{"moe_layers": [0, 1, 2, 3, 4, 5, 6, 7, 8, 9, 10, 11, 12, 13, 14], "routed_scale": 1.0, "beta1": 0.9, "grad_clip": 1.0, "dataset": "wikipedia_en"}
Below are experts of layer 2 (counted from 0) of a mixture-of-experts language model. Rows are named router (the router's row for the expert), gate (a neuron's input weights, with its number), up (a neuron's input weights, with its number) and show model dimensions 0-255. Each number is 128 + 32 x the weight over its row's rms, rounded and kept within 0 to 255.
Before each expert's rows: a language model's description of what the expert responds to. This comes from a sample of Wikipedia text that the model never trained on.

# expert 60
What it handles: Commas and locative prepositions. Commas and prepositions of, in, from, within, during after nouns, linking places and names, e.g. Rossland, British Columbia; University of.
router [169 134 151 131 182 178 109 114 171  95  69 188 125  69 170  97 185 104 107 138 140 135 125 148  83 106 165 126  88 129 139 127  59 138 139 113 173 134 108  32 148  91 183 193 134  99 137  92  95 158 120 123 165 149  59 109 116 145  96 121  99 112  74 116 127 113 117 106 110 144 141 159 153 166 137 122 197 127  82 167 137 102 140 142  99 161 213 123 147 187 102 162 141  97 143 104 142 139 117  98  99 122 123 114 150 161 167 123 125 128 173 111 111 168 136 118 163  52 163  90 158 124 168 186  66 133 130 115 195 138 111 150 165 143 116 145 120 122 117  92 113  68 143 136 159 133 139 125 118 109  78 135 140 185 107 101 189 128 107 132 142 127 124 129 130 105 142 109 129  97 118 164 187 204 107 166 108 157 124 138 137  63  90 136 109 145 167  74 140 148 158 156  83 144 146 160  84 148 173 156 172 121  77 104 168  91  68 110  93  82  78 127  80 107 113 119 110  66 125 150 134 187  80 126  98 103 121 119 139  90 111 103 141 169 101 152 153 107 126 184 168  72  94 159 134 124 164 100 103 107 130 148  98 192 127  91]
gate1 [132 102  75 157 111 146 162 107 147 122  86  93  93 117 145 155 137 107 148 158  94 117 184 143 172 115 103  77 181 102 115 155  88 106 121 205 140 131  57 124 101 123 123 104  64 163  97  80  71 122 210 102 135 146 174 132 186 132  88 136 108 134 143 119 113 105  67 166 125 130 132 119 121 129 151 193  75  87 102 186  85 168 172 144 115 161 148 146 152 125 135 147 201 166 134 177 135 119  70  56 144 114 105 143 169 106 121 126 178 139 120 100 142 182 140 123 183 135 150 153 129 110 205 155  86  86 114  85 120 101 140 171 166 128  55 164 115  89  84 141 148 157  79 120  78 164  94 130 134 139 132  79 142 131 160 118 154 129 132  91 110 157  79 102 103 109 116 164 154 112 109 104 152 123 188 106 121 142 133 205 191 160 140 107 109 134 120 185 139  96 155 143  53 146 154 124 128 133 172 113 147  76 111 106 147 123 101 124  91  87 111 176 106 129 122 123  96  87  60  85 115 141 131 176 127  53 105  93 142  96  91 103 121 153 116 160 107 153 129 108  81 101 116 192 127 159 116 130 126 112  83 148 144 125 115  93]
up1 [131  80  98 127 111 133 127 125 156 131 166  85 111  94 107 191 119 123 130 172 103 110 120 112 178 139 122  77 160  78 128 146 102  89 149 230 110 149  57 160 114 157 124 128 109 185  89 114 127 130 159  68  95 138 164 124 187 142 130 131 124 141 126 146 132 117  71 140 105  93  56   7 122 128 157 133 140 111 120 122 114 135  96 123 133 141 159 134 157 125 104 154 154 206 140 144 183 136 119  66 156 148  77 152 141 116 123 116 187 148 147 106 123 164 120 108 179 164 143 133 120 145 203 126 132 116 115 105  82 114 159  84 125 106  79 132 140 166  85 137 130 162  64 135  89 184  85 121 133 119 134  80 178 167 131 124 113 240 105  80 118 144 134  96 156 109 140  98 167 134 129  95 103 143 160 112 126 145 103 194 166 166 153 165 130 133 106 136 147  85 132 163 113 179 145 180 142 142 185 120 170  89 107 144 146 128 154 130  89  97  89 174  96 110 106 120 114 128  81  56 107 133  64  98 151  84  89 147 137 102 110  91 178 171 162 168  96 159 143  79 127  83 154 144 131 126 149 162 120 165 127 144 145 153 155  92]
gate2 [108 166 139 167 101 145 168  82  87 120 112 107 129  99 121 138 116 141 120 139 125 123 116 141  60 224  83 160 133 137 126 170 114 143 164 118 126 150 144  23  47 134 112 123 154 156 105 152  95 157 195 133  87 182  47 137 158  87 103 119 134 131  82  98 169 120 190 156 118 182  98 116 164 119 108 143 171 100 122 119 118  80  93 129  93 157 119 159 112 176 140 171 146 101 120 116 139 109 119  84 129 141 175 129 136 148 105 122 161 178 140 132 138 119  99 106  73 186 114 101  75 160  81 116 158 169 137 152 170 129 162 126 120 122 133 140 145 159 109 117 108 119 134 139 108  78 135 134 119 108  83 150 131 127 117  99 161 150 103  88 138 124 125 118 126 152  97 164  23  94  34 152 133  98 145 124 111 109 148 135 165  93 137  93 118 112 129  86 172 142 139 128 116 116  91 117 160 124 106 114 174  94 136 136 104  91  90 146  60 131 166 104 113 124  99 155 119  64 140  76 158 103  78 218 113  23 118 111 114  63 146  98  79 164 155 136 137 113 164 124 142 126 124  95 147 145 119  70 105 140 145 205 124 171 124 155]
up2 [126 196 136 181 122 122 147  84  77  92 167 116 126 139 111 139  74 186 127  77 130 123 133  99  31 226  28 168 145 112 143 155 142 109 129 104 118 118 139  21  57 126 130 187 152 166 107 154 133 166 154  92  71 177  95 130 141 111  65 141 144 125 112  73 177 109 171 150 140 128 106 125 168 124 125 131 184 144 118 115 139  74  81 141  95 150 109 152 110 177 150 143 111 115  52 126 144 116 120 107 125 142 156 173 120 141 102 121 163 170  99 139 140 121  88 126  77 176 137 130  41 163  96 166 159 139 113 143 185 146 178 144 103 137 164 158 104 136  95 124 109 140 120 133 118 117 158 129 128 113 123 122 134 119 111 113 102 127 106  61 139 135 142 120 131 165 111 138  53 115  43 133 125  80 153 126 124 130 143 128 125 138 149  89 121 104 109 101 153 162 142 163 131 116 105 113 192 121 110 110 152  93  92 139  76  95 108 139  70 147 100  90 119 128 107 134 156  88 128 105 137 139  32 178 111  92 131 100 125 140 147 120 134 147 149  90 148 132 160  69 140 152 128  86 140 117 126  97  89 173 127 190 109 148 106 179]
gate3 [113 114 110 141  91 138 116 111 155 113 121 125 122  56 182 129 143 128 148 111 119 130 147 106 174 113 144  58 138 172 118 129  86  75 160 125  98 150 119 126 135 161 105  88 110 103 125 135 120 147 140 117 117 109 125 133 155  79 209 167 174 146 119  67 125 149  88 133 155 113 104 128  94 143 127  94 164 149 135 116 137 126 211 163 122 177 121 159 202 137 112 184 126 161 137 122 110 124 124 110 191 157 127  96 131 142  79 124 188 147 129 142  77 122 115 122 103 114 141 130 104  96 181 157 108  88 115  92 142 115  95 224 108 159 167  83 199 126 116 122 153 125 122 126 139 194 115 154 168 181 148 113 121  90 143  87 178 155  80 143 145 129 106 103 136 143 157 121  82 136 167 143 158 131 129 152  88 150 136 156 119 127 106 137  91  90  80  87 136  99  80 115 101  72 100 131 111 183  66 123 120 152  89  97  70 141  18 147 100 111 195 132 102  78 103 144 127 176  89 148 134 156 171  82 140 127 166 109 141  89 128 105 109  81 157 174 120 159 176 154  66 145 160  85 101  80 173 148 124 151 201 100 141 189 175  87]
up3 [132  88 106 145 136 103 117 141 148  63 137 129 106 175 165 110 110 152 238 133 140 132  93 105 146  91  98 100 147  86 156 148 121  74 118 126  86 164 133 125  65 123 128 148 146  92  67 118  94 147 117  82 121 181  69 171 182  59  98 133  81 170 110  60 119  80 150 116 115 133 164 235  78 143 128 103  86 100 136 112  91 155 147 148 157 136 160 108 111 152 182 114 134 130 137  86 103 154 124 185   8 143  72 119 143 106 167 133  77  79 169 103 131  89 130 112 127  88 114 117 123 130 117  78  97 127 156 132 192  97 146 181 127 145 102 168  56 109 125 131 139 143  91 131 105  92 105 131 139 121  91 101 155 164  65 168 140  68 132 174  98 200 118 102 142 100 100 128  87  85 152 140 156 122 138 197 123 138 152 164 101 161 155 126 146 152 133 138 144 156 206 102 124 145 117 112 102 137 189 130 156 110 133 123 159 139 134 152 141 178 131 131 143 151 133 159 105 137 119 185 140 112 133 126 145 114 102 131 105 131 145  96  90 113  86  89 137 128 134  54 122 144 129 137  76 157  98 144 156 104 124 169  92 105 100 136]
gate4 [148 119 176 186 127 149 132  93 116 126  41  97 136  75 150 133 106 141 156 135 133 117  54 142 108 162 119 131 117 116 138 125 109  88 128  97 144 150 170  94  64 110 129 139 125 125 136 140  55 149 196 102 145 100 108 140 166  88  56  92 161 153 139 144 122  62 103 146 161 153 122  68 116 139 118 121 121 111 211 221  77 101  93 127 113 127 100 126 146 114 145 156 156  83 126 123 137 162  96 134 105 125 107 133 106  89 131 177 140 109 133 160 165  98 109 121 134 113 134 139 106 149 127 184 103 147 118  61 143 138 117 153  99 116 175 124 142 125 143 109 110  65 157 134 103 132 159 121 108 188 130 152  99 145 160 113 140 113 157  97 149 100  78 141 131 162 122 149  49 102 114 111 174 145 149 145 106 169 138 179 167  88 108 146  80 135 234 123 137 190 164 139 195 129  80   6 108 137  65 134 141 108 141  55 138 134 105 137 135 150 179 100 125 163 128 133 113  77  94 123 144 138 119 197 106 123  61 147 142 107 113  94 126 132 157 212 146 176 121 116 128 177 132 143 124 145 128 112 118 140 131 164 139 154  94 159]
up4 [115 137 182 170 145 115 117 154 137 123 168 117 143  93 143 163  84 122 147  80 141  96  93  91  89 190  96 134 147 138 174 104 113 124  97 105 142 112 122 137 123  82 135 147 116 145 189 135 181 158 141 128 126  84  73 108  76 140  92 164 163 156 111 137 118 125 117  94 183 123 154  63 119 128  85 124 140 139 198 148 104  78 111 101 154 143 126 114 155 132  85 144 113 117 116  85 150 176 121 153 169 123 140 170 147 104 142 200 102 178 133 145 153 106 131 135 108 133 145 190 136 251 104 170 135 182 121 100 123 103  96 126 114  83 170 100 131 150  56 102  95 129  99 128 167 192 174 142 138  92 139 183  98  69 154 104  79 113 107 121 181 137 119  89 163 128 120 136 103  85  82  81 139 116 186 103 104 117 132 119 161 140 174 164 159 125  98 107 156 149 109 189 207 163 121 101 136 136  94 127 146 120 153 108  59 130 136 113 120 200 136 114 123 129  76 120 169 103 148  54  91 123 184 134 109  88 157 127 150  47 143 110 184 176 151 151 140 170 111 141 154  96 121  55 108 139 158 149  86 145 161 129 152 138 133 104]
gate5 [101 122 101 149 143 128 154 138 154 124 119 115 140  84 133  97  95 171 100 130 129 116  67 138 147 138 124 169 156 148 188 121 116 107 147 164 158 191 110  87 106 161 126 115 100 148 152  95 171 141 110 126 147  74 112 118 109 144 100 120 121 159 141 163 132  81  98 107 171 103 105 127 163 140 165 103 136 119 178 128 147 106  66 125 119 177 127  33 130 159 156 136 123 112 109 126  97 167 195 114 162 170  95 156 144 104 121 142 154 119 153  83 172  54 156 119 154 157 104 182 147 178  97 134 176 171 127  94 100  92 166  92 113 115 108 131 152 150 112 126 114 179 100 107  81 146 124 141 163 150 197  43 155  92 182 149 147 145 123 141 161 142 113 153 114 137 197 137  73  14  79 151  95  66 167 208 107  65 112 148 134  62 130 105 115 109 167 119 139 121 217 149 129 100 114 136  73 136 148 130  99  75  82 116 105 107 130 116 137 119 158 128 118 176 130  85 208  95 140 133 114 136 129  36 119 123 126 131 115 109 162 119 160  59 119 168  97 133  98 166 133 115 121 140 116 134 121 129 116 108  69 137 180 128 124 117]
up5 [132 156 115 159 127 118 125 104 131 126 118 117 114  83 125 143  90 132 156  98 141  83 128 130 140 185 133 174 133 150 131 112 109 147 127  93 123 104 130  86 133 110 129 185  77  68 180 110 213 149 165 143 168 126  86 151 101 125 142  49  95 130  58 173 122 137 132 136 160 135  97 100 195 111 166  63 116 133 162  86 153  53  36  90 128 139 123 133 119 126 126 100 140 108 108 109  78 131 174 150 117 141 136 142 115 150 128  82  95 140 125 149 124  71 117 176 121 181 150 153 149 105 151  99 160 126 126 142 106 131 189 116 111 128  86 165  49 183 142 132 144 162 122 115  96 130 172 151 127 146  87  65  86 129 133 150 151 201  75 144 155 153 126 129 121 110 152 109 136  99 117 120 120 114  86 206 104  93 147 160 121  41 157 178 101  86 163  54 117  83 160 135 188 128 107 160  82  71 169 159  92 123 135  95  94 155 116  95 157 117 223 131 143 116 121 111 194 129 167 166 148  92 167  41 142 109 128 155 126 113 149 121 116  99 143 172 123 137 166 188 115 129 126 147 139 119 154  95 114 157  91 120 130 148 130 146]
gate6 [111 157 124 150  96 134 136  36 146  99 160 149 110 109 135  74 116 138  86 175 134 173  83 131  93 104 129 245 129 155 137 117 112 140 150 115 161 102 153 125 141 136 141  92 129 109 100 159 135 128  82 110 171 160  98 143 104 121 105 157 140 190  65 147 169 179 126 108 111 126 104  94 130 142  82 142 118 130  94 127 137  92 137 182 118 114 158 102 116 104 136  83 125  87 162 110 116 135 132 181 137 131 134  87 135 151 142 111 150 159 146 128 147 185  99 112 169  64 125 135 161 161 132  85  94  26 146 148 107 137 114  96 154 154 158 173 143 151 161 106 166 117 100 157  96 149 140 135 113 184 119 200 120 145 135 115 176 149 112 181 134 120 102 121 140 121  58 112  72 109 108 117 167 123  74 108 192 166 129 158 120 202 134 112 182 126 171  95 117 162  38 132 159 167 160 161  92 145 176 113 125 137 120 141 149 120 200 150  80 173 106 181 157 133 127  93 122 111 100 137 152 110 143 153  91 156 115  74 232  45  63 118 133 150 131  77 124 101 132 124 114 126 117 105 136 117 135 166 141  87 140 135 106 184 135 127]
up6 [ 95 230 146 156  96 136 123  73 114  78 137 151 122 121 161 111 141 119 151 127 142 140 129 135 111 112 135 217 122 154  83  73 104 159 148 109 171  79 213 108 147 108 128 105 149 102 132 172 160 170  95  97 124 129 118 139  89  79 110 162 134 130  99 148 178 185 113  94 111  85  65 121 114 153  98 143 149 142 108  83 173  44 128 153 126  97 190 130 131 154 177  88 105  72 101 119 148 141 116 209 160 117 142  92 121 125 151 136  98 124 134 127 135 184 114 103 173 138 117 123 149 161 139 107  95  93 140 157  97 125 106  92 147 142 168 138 137 192 148 123 132  98  84 174 113 169 157 140 111 143 126 192  89 126 139 101 173 141  83 138 118  95 125 104 147 115  84  97  83 133 120 108 177 139 111 129 173 132 137 117  95 143 138 103 157 105 179  71  83 103  14 184 142 141 128 126 120 109 179 127 116 164 112 152 146 117 115 132  86 153 115 159 165 101  87  77  67 159  88 122 186 143 104  96 102 167 109  84 206 119  38 122 155 137 122  72 146  96 145 142 137 142 110 103 157 115 125 166 101 107 146 170 147 127 108 137]
gate7 [128 132 134 142 127 151 147 118 146 140  79 116 132  88 148 120 120 102  68 137 136 130 147 113  86 128 118 128 124 134 152 116  76  61 130 102 114 141  85  87 122 110 136 142  86 108 168 176 170 112 100 129 106 114 176 119 167  99 128 154 141 142  99 114 140 167 112 119  99 125  97 197  64 134 105 106 168 165 112 152 101  45 174 162 126 145  70 211 155 146 112 158  93 147 117 120 141 158 112  46 143 120 114 128 140 123  64 145  42 150 109 197  78  92 114 118 121 168 130 155 100 104  49 164 117 128 135 103 165 123 151 141 157 113 139 146 148 152 123 127 136  79 119  85  96 108 162 171 148 148 116 111 180  81 140 150 224 138 121 120 148 125  55  97 141 123 155 134 111  92 124 127 205 158 144 188 116 167 120 199 152  77 142 138 122  74 135  77 144 119  75 120 138 133  76 192 140 119 118  94 143 146  84 106 144  96  88 164 104 111 156 133 112 117 111 149  79 109  60 239 106 111  94 145 133 110  99  91 160 135 146  97 141 122  81 158 120 152 120 109  53 178 135  93 153 119 144 152 129 153  72 111 137 148 136 110]
up7 [186 185 136 203 119 121 135 107 133 148  44 112 141 102 158 110 173 101  90 124 130 148 124 137 140  22  95  87  96 171 121 110  99 129 151  99 186 109 153 118 162 153 119  85 132 162 137 164 138 109 158 160  96 120 179 127 141  42 129 162 128 144 163 103 141 158  56 109  84  68  96 209  51 153 100 186 141 131 113 152 139 115 175 155 132 150 152 186 158 145 117 205 105 118 136 109 113 117 133 159 181 108 155 113 114 139 100 144  65 173 142 135 166 101 115 136 138 176 138 128  83 125  98 149  77 115 117  98 138 124  78  94 164 119 115 140 134 111 143 109 195 120 101 149 152 114 165 172 138 167 138  93 129 113 152 134 151 144  84 154 137 116  75  87 135 106 121 137 101 128 167  96 160 111 152 110 139 121 161 157 149  63 104 125 138 113  96  65 158 121 104 101 139 163  92 154 125 154  95 109 133 196 151 129 137  75 131 165  90 112 172 149 136  91 140  82  95 101  22 148 139  87 107 129 136  92  92 122 153  61 154 131 120 197 132 114 136 174 114 176 103 128  97 112 140 151 105 188 121 108  97 114 146 151 139 115]
gate8 [ 62 101  78 151 170 151 186  81  85  98 125 150 156 149 110 113 100 147  45  80 131  88 176 120 127 115 142 128 142 101 108 137 133 157  47 142 168 128 115 136 134 112 161 123 130 178 129 100 131 103  78 106 165  85 121 107 161 169 175 133 109  88 179  65 156  78 165 125 178 120 143 117 118 120 114 122 127 150 138 166 166 106 105 107 122 148  87 126  92 126 137 122 126 139  45 154 132 161  79  80 124 100 116 176 166 133 129 105 129 170 137 110 158 147 116 153  93 151 151 120 151 103 155 164 143 103  90 138 117 132 160 133 212 119 160 178 103 121 105 154 170 128 144  96  80 131 158 128 111 125 140  71 156  97 105  98  32  50 149  81 141 125 110  90 136 149  78  84 189 118  64 152 133  75 174 159 133 138 110 132  89 156 147  52 112 114 202 107 119 144 139 152  50 107 164 179 184 105 183 126 109 142  73 144 122 117 143  85  69  87  64  97 106 115 107 117 144 157 191 130 124  94  89  90 107 151 134 123 102 115 135 160 144 135 163 161 130 139 128 132 120 149 111 104 119 100 153  66 109 124 130 151 159 105 104 159]
up8 [111 131 190 190 145 145 128 138 154 135 103 131 163 148 134  91 122 102 150 179 129  94 130 148 135 198 124 165 127 134 196 138  79 127 135 164 143 139  84 113 116 137 137 157 119  80 121 127 108 144 210 141 165 127 199 167 147 132 130 156 104  93 138  91 126  83 135 106 147 165 139  63 153 130 139 114 136 116 142 134 132 124 125  90 121 144 134 147 135  92 111 195 158 125 129  87  92  95 138 184 156 151 117 188 132 141 106  88 149 103 167 121 185 162 133 118 116 157 124 161 177 103 123 111 124 162 124  96 173 118 202 150 141 131 126 129  80  65 118 152 127 109  88  95 158 118 110 136 128 132  56 123 117 122  90 144 174 104 105 106 165 190 163 102 103 118 159 141 153  92 134 151 142 167 165 209 110  91 143 192 104  63  97 140  77  98 150 137 132  93 214 130 156 112 128 117  85 139 102 106 122 113 146 127 150 163 125 129 141 151 147 138  94 153 128 172 255  76 147 148  38 189 172 102 132 129 127 140  62 166 151 119  96 162 159 193 120 126 182 119 142  95 133 114 110 135 151 107 113  94  49 135 143 157 140  93]
gate9 [165 137 105 175 116 121 179  62 101 110 179  97 120 106 163  96 123 166  70  98 148 139  97 138 173 119 134 166 109 162  90 163  71 122 110 147 185 196 166 106 114 126 132 148 141 149 101  78  90 176 105 116  57 113  98 112 148  91 117 111 150 183 113 170 135 142  87 148 174 101 119 159 127 166 124 110 137 118  78 122 131  49 140 158 119 201  81 112 147 147 139 111 110  47 131 147 154 143 169  30 159 154 175 126 130 165 136  80 112 120 138 134 108 126  77 150 163 121 103 171 109 132 134 179 136 148 117 134 143 126 158 119 136 117 123 158 185 150 184  96 104 118 103 160 176 151 102 161 142 148 164 143 159 122 170 167 114 103 151 127 190 122 136  85 133 150 103 109 134 113  90 157 173 126  69 171 138 135 119 162  81  93  86  80 173 128 141 129 149  98 136 216 109 103 144  86  83  98 130  97  95  60 144 122  70 125 131 132 180 119 124 108 107 133  95 133  72  80 182 125 108  96  60 123 112 177  82 145 135  76 107 100 158 127  42 149 108  97 120 142  92  76 103 139 146 161 128 135 117 101 153 113 150 144 145 142]
up9 [ 78 129 188 120 156 115 160 100  97 138  57 132 139  32 151 121 139 113  92 128 124 108 156 144 172  86 149 161 115 122 124 158 120 112 135 119 155 153 109 177 112 121 143 144 127 152 135 124 107 121  63 151 138 132 105  95 134 171  94 119 161 160 100 150 110 142 165 132 119 160 100 216  81 128 148  83 139 133 128 158  81 126 109 129 118 131 152  71 139 151  99 122 138 129 117 116 178 160 137  49 156 127 115 100 141 108 108  77 121 162 156 120 115 158 137 160 134  79 128 135 146 144 143 168 140 150  98 125  93 150  54 132 171 125 116 120 190 122  89  95 136 148 151 120 130 109 143 103 144 126 120  98 102 134 103  86  79  84  81 135 143 116 104 119 131 111 104 113 171 145  43  90 179 173 179  99 126 153 127 106 143  53 116 110 125 130 164 109 156 117  62 145  75 103 119 162  84 132 157 116 157 132 111 124  87  75 116 126  96 147  35 110 114 170 132 140  69  82 125  81 166 116 140 118 104 169 158 123 168   0 107  89 144 174  72 159 116 119 117 194 113 127 134 137 132 129 161 122 122 119 158 113 112 183 123  83]
gate10 [109 135  83 143  52 138  75 167 157 153 168 142 154 163  72 146 111 158 119 156 141 114 114 114  98 137  96 255 124 144 139 130 104 130 148 127 146  95 114  29 148 134  98 100 124  95 154 111 138  60 164  95 105 122 160 126 131 118 129 129 132 136 133 142 139 167 100 118 119 117 113  41 179 119  99 157 133  95 138  82 136 140 161 105 117 114 120 137 180  40 155 180 130 100 117 105  98 102 174 128  97 126 127 152 128 131 122 143 150 121 116 136 155 202 122 111 124 210 119 133 168 178 124 155 125 112 146 142 130 116 136  99  57 135 177 156 111 168 157 171 148 160  94 117 121 157 144 148 127 127  83 171 130 143 142 138 191 183 138 138 155 118 118 119 122 128 149 144 129 101 150 147 129 129 145 128 168 120 120 125 105 129 130 124 106  96 100 138 105  61  82 145 220 168 182 107 134 138 104 111 104 146 147 107 137 169 104 130 100  91 122 127 126 126 118 148 255 125 136 135  78 196 170 133 147 101 182 163  79 145 104 125 160 158 205 194 102 122 118 113 158 108 131 119 142  93 148 162 144 132 102  88 128 152 157 135]
up10 [119 121 109 147 125  84 141 155 160 145 159  95  81 140 166  88  66 125 127 172 104 140 161 134 157 115 130 117 143 126 162 186 100  89 134 175  93 133 113  95  78 149  89  96  98 193  82 124 104 143 210 176 138 127 112 105 163 168  91 144 103 132 122 113 129 166  82 150 119 166 134 115 146 153 175 140  65 120  86 127  88  98 109 134 163 156 105 164 147 116 140 123 127 137 152  93  91 142 147 117 146 157  77 154 174  99 113 143  88 132 148 119 108 103 139  71 111  79 105 135 149  92 101 110 163 172 143 114 179  78  94 124 147 136  95  89 188  84 114 128 118 125 113  79 148 102  56  84 138 150 153 218 189  91  91 214 153 106 154 150 165 178 158 147  99 100 133 168 166  91 100 159 113 127 145 140 145 129 126 142 120 170 134  94 122 152  74 190 159 167 147 116 168 157 113 111 111 177  95  89 137 150 184 121  93 151 164 151 156 194 187 152 137 168 160 139 133 126 145 141  43  81 145  66 168  67  90  93 130 111 142 120 154 130 143 137  73 154  97 158 105 153 154 134  92 149 103  96 198 101 114  91 121  99 157 141]
gate11 [118  84 127 209  97 121 152 114 146 114  70 103 148 157 112 109  95 117 120 137 129 120 146 143 123  71  57 131 131 108 107 140 129  50 115 109 156 128 101 118 111 164 105 120 152 163 128 139  64  72 121  90 131 136 151 110 166 134  73  86 121  89 187 105 161  97 114 158  66 139 138  93 142 123 121 216  93 141 139 177  50 105 135 176 117 121 145 133 171  81 128 165  87 142 105 125 161 149  75 136 112 115  47 113 118 105 112 128 133 159 137 104 176 113 171 118 155 147 126 158 145 122  36 163  61 137 114  96 143 119 106 149 113 113 167 148 146 107 116 114 158  99 111 130  85 154 130  70 155 135 143 161 157  59 158  77 128 112 120  71 143 131  96 128 138  96 136 214 161 136 131 160 192  82 166 136 141 123 127 138 154 135 136 127 142 141 134 166 110 165  93 164 156 187 186  75 173 162 116 113 145 206 157 100  92 139 104 126 140 147 151 132 117 105 174 110 131 134  62 116  86 121 104 202 114 103 154 108 163  70 140  70 134 147 127 180 124 188  53 151 128 130 148  74 109 126 127 186 133 116 148 132 137 115 112 132]
up11 [158 141 166 181 132 119 156 114 132  61  78 156 165 152 130 131 111  92 154 168 140 132 133 121 135 114 165 130  64 107 117 134 112  75 115 142 157 126  77  97 127 117 159  98 160 116 135 152  84 112 104  78  96  77  91  82 171 125 105 146 131 105 163  99 170 137  81 118 127 141  94 170 144 140 113 168 106 146 117 155  93 176 161 151 114 144 163 113 157 115  93 207  97 112 106 136 152 141 105 109  99 129 112 177 125 156  85 168 160 121 137 106 182 173 146 105 172 107 134 136 135 121  93 149  88 209 109 128 145 115  90 167 105 101 205 117 196 106  39 124 124 127 133 132 106 149 160 102 148 132 122 149 145 152 106  91 100 124 119 107 154  85 115 108  97 107 125 159 131  87  96 202 191  72 134 110  86  98  97 111 165  92 141 122 152 161 173 169 108 175 130 192 129 184 180  70 180 160 119 130 150 181 106  89 119 139  70 133 145 133 151  95 109  96 160 147 149 173  85 124  76 150 105 135 152  94 152 107 197  71 122  69 165 127  97 168 137 138  43 183 182  96 109  98 135 137 151 193 100 106 137 126 165 113 137  99]
gate12 [148  59 103 118  78  92 148 146 117  85 170 110 101 169 143  94 107 143 122 185 130  99 105 130 137 154  81 150 173  84 132 152 108  72 171 129  48 156 133  62  77 172 118 153 111 146 117 105 120  98 179 127 133 170 126 150 151 123  41  83  40 103 168  45 151 140 128 164  97 138  97 126 147 148 165  68 118 110 163 159  99 135 123 166 119 135  98 159 150 129 206 119 188  51 150 113  52 146 148 133  98 163 167 113 161 100 133 125 130 108 157 100 120 129 127 139 140  90 107 158 123 138  87 128 167 136 183 123 125 127 119 115 116  96 119 142 128  77  78 125 155 157  49  80 131 131 105  95 163 161 109 132 161 130 113 149 153 154 164 123 138 170 113 124  99 121  73 138  72 108 133 168 116  88  96 160 131 112 140 128 119 119 160  75 128  52  78 167 121 118 118 166 182 144 149  84 101 176 156 120 137 134 187  86 121 119 116 163 176 191 134 167 168 183 175 143 131 133 144 171 163 109 101 165 180 107 120 105 142 105 146  91 110 126 160 163 121 161 160  75  95 123 135 146 104 160  97 136 126  86 109 141 128  77 129 106]
up12 [174  54  87 138 118 101 145 178  95 130 167 124 124 160 168 131 147 150 152 129 163 110 133 152 121 132 102  85 169  73 114 166 127 109 145 124 120 136 121  77  99 139 133 174 100 110 149 118 159 167 159  68 136 169  76 156 136  79 111 143  76 152 149  95 108 105 108 162 159 112  74 128  71 120 135  46 144  74 148 136 110 127 129 161 135 133 106 173 120  96 168  95 197  89 122 148  79 155 108 146 122 133  88 124 163  75 141 115  67 134 108 122 159 112 137 195  88 194 153 145 151 115 144 157 162 102 132  90  79 135 151 113 135 129 116 175  85 160 169 142 153 104  78 154 113 132 121 149 124 116 139 115 118 106 122 155 184 103 117 117 111 201 143 110 107 123  81 138  73 116 105 186 163 139 173 204  77  61 141 188 179 133 129 117  75  55 120 112 141 136 188 217 129 104 134 133 121 130 156 142 101  89 141 135 126 129  28 100 177 151 138 144 155  57 147 129 145 144 101 159 152 130  69 164 162  57 108 139  79 113 162  78  80  99 161 125 133 121 138 104 117 110 100 141 117 150 139 169  98 151 147 127 123 112 123 105]
gate13 [ 77  33 108 182 120 100 141 122 119 128 144 136 108 159 114 128  93 172 139 165 147 100 164 113  58 152 181 140 101 118 150 159 133 120 156  83 145 108  85  81 100 120 118 174 133 109  52 127 135 114  96 152 197  69  99  93 168 185 136 111 112 131 146 125 103 121 119 142 124 200 125 116 119 156 149 125 136  99 147 138 120 140 171 165  69 201  74 149 178 130  95 112  74 118 111 113 174  87 126 149 153 136 137 184 143 161  91 127 128 120 134 170  96 151 111 131  96 202 128 151 189  66 143 166 149 129 129 150 207 162 184 182 143 181 201 166 135 177  98 117 106 107 194 140 177 120 149 121 133 152  94 154 120 141 124  97 113  89 118  97 105 117 158  98 141 152 154 100 150 129 130 149 127 129 169 171 102 141 109 193 151  81 153 107 100 100 137 103 124  95 164 118 150  96 144 100 161 172 124 118 138 172 114 166 150 103 127 166 172 103 161  69 106 116 118 159 177 129 184 107  84  88 122 107 108 146  85 188 140 112 208 139 153 145  95 215 121 129  86 130 107 122 144 136 125 111 124 122 155 147 169 132 118 182 118 155]
up13 [170 118 149 159 143 149 146 100  71 108  85 144 127  82 116 104 171  94 132 143 136 116 121 131 157 178 138 172 140 114  84 149 118 139 125 134 159  91 139  56 130 118 139 141 103 115 152 149 115 177 152 132 142 140  90 189 135 110  69  96 103 140  45 108 137  74 140 130 152 193 143 122 126 133 155 111 136 107 190 128  74 104 103  98 139 146 170 126 156 119 123 164 145  64 104  89  57 156 159 112 103 122 115 131 145 150 136  96 123 184 174 135 170 144 124 155 132 210 150 137 161 131 160 136 116 141 134 139 119 133 125 131 152 115  99 158 120 142  81 118 134 148  97 122 148 147 141 118 161 137  61 121  88 153  88 139 178 147  86 151 146 136 113 117  98 121  79 102 137  72  43 151 129 155 141 187  82  72 120 174 147  71 109 106  97 138 242 124 148 151 143 181 156 116 137 114  70 107 217 149 119 121 146  73 139 119  67 123 107 128  73 128  92 127 140 159 179  73 117 164 139 114 152  93 116  79 135 107 128  59 131  69  83 204 142 175 116  94 184 208 108 137 113 177 143 156 145 118 112  97 120 149 109 112 131 144]